config = dict(
    experts_per_token=2,
    activation='swiglu',
    balance_loss=0.00898,
    n_head=6,
    init='normal',
    init_std_qkv=0.0456,
    init_std_up=0.0456,
    init_std_down=0.0,
    lr=0.00188,
    beta1=0.9,
    schedule='wsd',
    decay_shape='linear',
    final_lr_fraction=0.0,
    batch_tokens=[32768, 65536],
)
Below are experts of layer 6 (counted from 0) of a mixture-of-experts language model. Rows are named router (the router's row for the expert) and show model dimensions 0-191. Each number is 128 + 32 x the weight over its row's rms, rounded and kept within 0 to 255. Numbers have three digits each.
After each expert's rows: "mostly gets" lists some tokens that are sent to it at least half of the time. This comes from a sample of Wikipedia text that the model never trained on.

# expert 31
router:116062161127173072131136117128143163101148159096153125106061152145122165140131114133111069104139110093055101116134109101142059111093134074116151095120034100126089086086128124105149150152074082128157141164121152155114130137144127160089106182129126119139130100087151101093139119077178118165167159153131136143137225147142088142173078150091144109089086138119168083143149086144136108091121145154135088075177082206104171082077129115178130094085136110086166136113105122141116137143149143054171192094095126090118074155089100143105142061185103120174161141120142130138166144131135121124
mostly gets: " film", " government", " song", " program", " series", " band"

# expert 8
router:133146129098147130140133127127153184108136104141114133102097155062119167104123116090078118178107089098095163165121189132122118112145205156157095163140163136115085163122197132073126166133115127130148118156131153112156115095116093143141208157135114138142066138096144114107176104171184202111114131093117089064141188127159117071078118175112153137131118142148126161171081135137137114113110136070153117164086152128138073153194183139175134116104108113141121085159164059101113098130123132168155153117119151111127103062107084156083094167103088173226136105133114090110208150186137152108
mostly gets: " cl", " large", " small", " old", " trad", " el"

# expert 5
router:091129092107147070197145112126201138184090113116153091118116086123095180158093146121175113145131186121191136100132081115170105093077062217124142146150141118105112105125141126136166155132156120113193147178182121101106163118139145148160148102062110106149134082147071192187152109161136100139143170146099194166104103105121102129067143113108098095106126140124097094159121095118119153096116071149094161150079094139152177151140101112118107088121079125123091159127087118141187106177127149151089141110116091104161132179179168139095111194094124103119066100128135140060098168117133127096
mostly gets: "irl", "ü", " Hel", " Sand", " Tur", " Nor"

# expert 30
router:127127109135133088096101157166089113139144120184105125154148082143129130137111142194099127141170086156112162110143186147186093146096080083155150151134085148111126109150141146129136178126179093156172075140102160112166120083163154105144080110102162106118137105076117178095145093108106135161130124093172143146122122177201142112117171136161153079144133092111127150173104175175139154177193091164164197121230087137099133142142081157205122116050137159184177108101121153144094119098160140099114133096099134148143071161105111146174104137152142074175136101188138134072131106145150155087
mostly gets: " other", " most", " top", " every", " Best", " first"

# expert 14
router:143094102106110173069154045173112087111099119160075126157089126089122126172095155138131174141100104179074150119143164132063164162158105133097142139148173147087123142111067135084126153118097117143081126128065168146147122118140073090142090117098121133116121067138124165149116167090115054125106111102144175164143154091168142116145123135128156132110115144118123152082143090131085116179170188125107082189129095168131101152120121136169132187168139154168132098040095128101117120167160137046104077132113164168165143100160116204182110146103151131199182110142087164109110151119139152105
mostly gets: " same", " different", " any", " real", " known", " full"

# expert 29
router:118084151112096100198120147123167163119181147143134082191184148085187110140081119181067128115121141153124148140117185093101122157193151104090162105099147153127147108125115120090160140090167111186098101106156148131121084120132130118151121082143138206119147128138118142123139061125165141111127105153109136163162160131147167128157116104141075173096156164119096094113102109055123128083178169106191159117160151129092171145087101119156139177096117130170118157182130202126159074107093160158088167102106141120179106089143118104165132152168073130140067117147194172094138121137114127032
mostly gets: " \"The", " do", " \"S", " \"A", " My", " \"W"

# expert 13
router:165150113159163116105118192121152108061113145082096142136158170156123048097100133146088135100166092160169174090132124093142060185144130079133127108117191092117107082152092064060125099148132127140137141181110178092146064119120141186114098128104164202128152162112162139135162169117168129148115092114116113170101082122137142123094154108191108087115106163074142147159047162111168110183190143156133104149128130143128162106059105158154096148120091096167109133153125112098085120101140062109122158096113169160130083136157080162130130071165090090130120151128143108161134084159116150166
mostly gets: " China", " Japan", " England", " States", " Germany", " India"

# expert 18
router:179068104113147047162141178158126115179110144136157121085124079094085143105169156134112071155096092064165129149157170144117130151173125167131165078138086186153163142113125177148162136139185137146149163125184088134151111115085133079163105172125139096161128129156090177073141122185145118176120079149166087082192193167117119116125155082135082127114161097103108138136160133091116117120140106112133120125207142091099166173109097175114173150075151132160170170087141177129180144095114129148108157104115132091103153124131168093183119067068136109081132101095155099118112097128166126106
mostly gets: " e", " ent", " sp", " dep", " n", " inst"

# expert 25
router:183114130194104142140096131103093123043115089140139125152089152095106097119126156051194092112117101115117165112111087171137103101174131149090168074146176169115185107176149081089100102102122104120123175106146098106094109157099160120076063150119156071132121186170159186145081055145143134158122123098152118158184150122104105146161124109109076160100119160119159170108138165157158083133148123109169178116140127118132105145086091122150096062104097098117128114123125070099122132105128080118142105195131077079149180159139104098143169050152135144129095092138179121104072139149167135147
mostly gets: "|---|---|---|", "|---|---|---|---|", " Ref", "|---|---|---|---|---|---|", "|---|---|---|---|---|", "ST)"

# expert 20
router:087165112194093096191069127136109151156138115105135076122154180149166137132086134160079099153110178131186154109146133085073147131137097151200103177173144127139111094117145132096122102177132109105172128139137193086170113183073119130099055117176152132194129096120161145114157146137146069111099109120127134162081137086125132159090143154127126177152061094122073116104083153145136118116111161113148088188101143127169099100131196135103102140190115035136125108166104148134131136203180056148079136150122117133176095127098126100109079139100118089099138168114140138133092098110136109127
mostly gets: " Os", " Arg", "ñ", " Mass", " Gal", " Franc"

# expert 4
router:145104100131176169110165161164124177132093133067132157100138114165123146173158148130181121140126150142086098160183109144176130092136129171096153171133121103150142109128116168158138146140173121080153126105095148095105218155119125165081095152043050132168114149163142143142131169141127126136116140112084136198171055077088030165132134139152122153134182128126102139157130163156073200118097096145131212064123130121117138115202113066098126122130141209093142109130144111147146123124116160087141075119159104140148108183127125165138083186118096134128113122155104157091112137114116160123
mostly gets: " gen", " tw", "–0", "oub", "–9", " per"

# expert 10
router:140144111130154140071149151127190085152154098136169142116161112140116182115144097105101145148141094139152132156150126139128202143128158143110093071172143121113115146113176138135155137117112160151124176118191138148091047095134092122121163123124117139150044079134040151147128118100063088141189123169088083156119119087144129104116184148206155134097091101092127115184131151155151097160102130093149101114152142092158097161209177160169134181106067094147148116139118098120101122140169162175136100097120115158150118163108137114055109121103175070159125171139118067113165123124064179172
mostly gets: " pro", " Bro", " Don", " lo", " York", " bo"

# expert 7
router:070136138095160125122113100132108032107158115061178167122115237066178137155096142121098116156112171093176190108123135100127116081162135101128109204159144119172115120106141109136151086102107143144120107141184120177151059088161110151098114167075150113116146107071132113130188188179180118100154128087150126172140150089158145050075141118127168119136064137135123142163135157095143115159131138108125105135150142167126131105080155174129182116139129137164113177183136066082136098115148101168136145101080108135127124180157160118131101139095096176124061141128142110129095134142150112095
mostly gets: " Robert", " William", " John", " Carl", " Thomas", " Richard"

# expert 23
router:094105075139168094126146126108122132124118117142119107112136134093137075138076094103107146044127164115193150144128094102124069081143141088134111160158094135164086113114168064156130097115161186162130163163167104156169084148171121150166179112095153117068133088136114151122125080177096101172169145172112173123144123127091186091101139160133108109120125153141113142163132086079153041067116067138099111156083153140170172185105115203122148116125095114159104190145058150134136127158106160080088142135145061122112097134140142173109124194123167082122169143112093110093124111158099082094
mostly gets: " by", " under", " al", " without", " through", "ollowing"

# expert 11
router:170099112131076107158104163145193157194097103164154126095091102124090173079125162127182128107119165086123111096102077166148118099062098131168119059128153156119085157102160147140097198133100104128128138120142107113093200198147142094170130052113118165097112142088125145117122058094120152153157152175164162102134142171129141139128074111128129049096137131108129132130099105143131150061139142144041151157106102150115115113169113112137132097125061120148050130109095161134138099189063130167109128166161154129155173114144102181139106151112141094042120151123131116104158165156115134151
mostly gets: " end", " rest", "alth", " Time", " wind", "eek"

# expert 6
router:129155146119109147139130115146177154165126138138096144100122088186087176139148104117197101109065140106105105135158112161173160150107119158104145066074088099135114143136100187144166140106136163072106123172094120115115173120136181075137121133140060163180098195200117102132127165153145164136137172144140152129127078110115015145125148158088148139103185089153110076161139117129133184126142107130109153098106088118119164103160066071055087132123134180082099125099130171167107171142156115124094085138186149063127139123101156119095110141117083156084140134129083150081145177138160092107
mostly gets: "riend", "irl", "oard", "ederal", " stand", " draw"

# expert 22
router:142154119169123092124139140117145139112152170142165088163137131099117132128108091112123093078159157126166167131072098152164074137150063088126140112126162138175161116104117107083118100115091110122109147119107180137079071134149094146103127117110176167122130109103150119101096164091094120179158131173063109112104128118149127133122127142175112142106126196118099190173150168049127084092101147117128066085154126107130095114111139185084114109129108111053178171170093178152154129058161111144093206072093150140138168089165068111122109107177137132148106143083188128195181084148184085131
mostly gets: "\n ", " \\", " (199", "',", " *", "°N"

# expert 15
router:102151062086099158128153154159068089124144084171114149155151096135086113113182119166093097126163082098096088083124173116104124173106141106102089114119093122121138180103144126168105087149087155106131089115118130119187146078129167181128170157166186122100154073093115110112126137059089153093116132125136080087080136148104100207106126131126152148151107106117127138077117140184115135179084134122103079054070134095114156128123198118112120147150171084179171092181155057176152170071148134159172102144140138118138124098092126090157164099125130151152125131093135081141159159060146147180
mostly gets: " also==", " ==", "s==", " career==", "ography==", " Olymp"

# expert 0
router:161143112120109121128168119126138125176090135125115116123148114157106132187112130137223086134134198170173082131182091164106133129143100199133137081073151110113152156095103128096140139083127159133111109135116113107131102106143127105128126147072074103165158172163150110197179133143124128139102149106134118157153072069063105162107108093094093093122167059149132163124130167118087133160080091158082155104092145119137098134148116092103131066155100165063105106118169090100196172043152098173190094134144098063142138163083180088140124132115123145131062111178130126120127140121072158149
mostly gets: " Sw", " Pol", " gl", " w", " ±", " Gl"

# expert 28
router:098148115138134063137133085103111098092145132078164158161151092120169096124115116119122172113149148120152121124111152091127137162098105064129117147155128111107100114090164166151085140115096066135123167106186164140114095128114164138104064106119204151121156139140107187104113109173143077085149150181153204158109078088126146090104103148092100086037129143114182133139148175104105043131143091108183122157124163111106148085066160132164184138130128124096163134132188104094105084111098149116092179092068103166153141153158158134166177154123101076165105123143100076066101122161128154172
mostly gets: " them", " named", " called", " call", " two", " system"

# expert 3
router:086052192145072107160106137185128122099157125197193190148178106125134114110151116135106167137117090125163095175081124136098126141114064082115082086153164155152142146124171119070124158062154108152101127101184172143102120106112095226087159142114145100137126105065150114141089133157104110117118111087111107093133169154176174124174141179116126070123097135164171083098121080084176112117090088155153064155131161115103138149126092111127156103104133098115126179073111152104170103102112145109108170152064073161111149140117063157119114125169183135164118110123158128141148139135121158124
mostly gets: " his", " her", " its", " their", " him", " they"

# expert 17
router:153130148123114178076089092121086145109115121107140161142156156155153154174160164178111140187084100099091155127123137148149178140143165149067144166146133099121139168120103192126143143134166206150162112119069109105093139133105163082090097157133112107104116176166121095115103160035128174064108085101146106172146130098146037097147138127119149133161214094087104131103165136140098188142145220150144136092125127160112138155134120074106104121167205148078108117118183110114079149154140111121162125146129136168132132083129137073139121105170111143122181151118118198133135182091134111089
mostly gets: "fic", " ide", " eff", "por", " separ", " requ"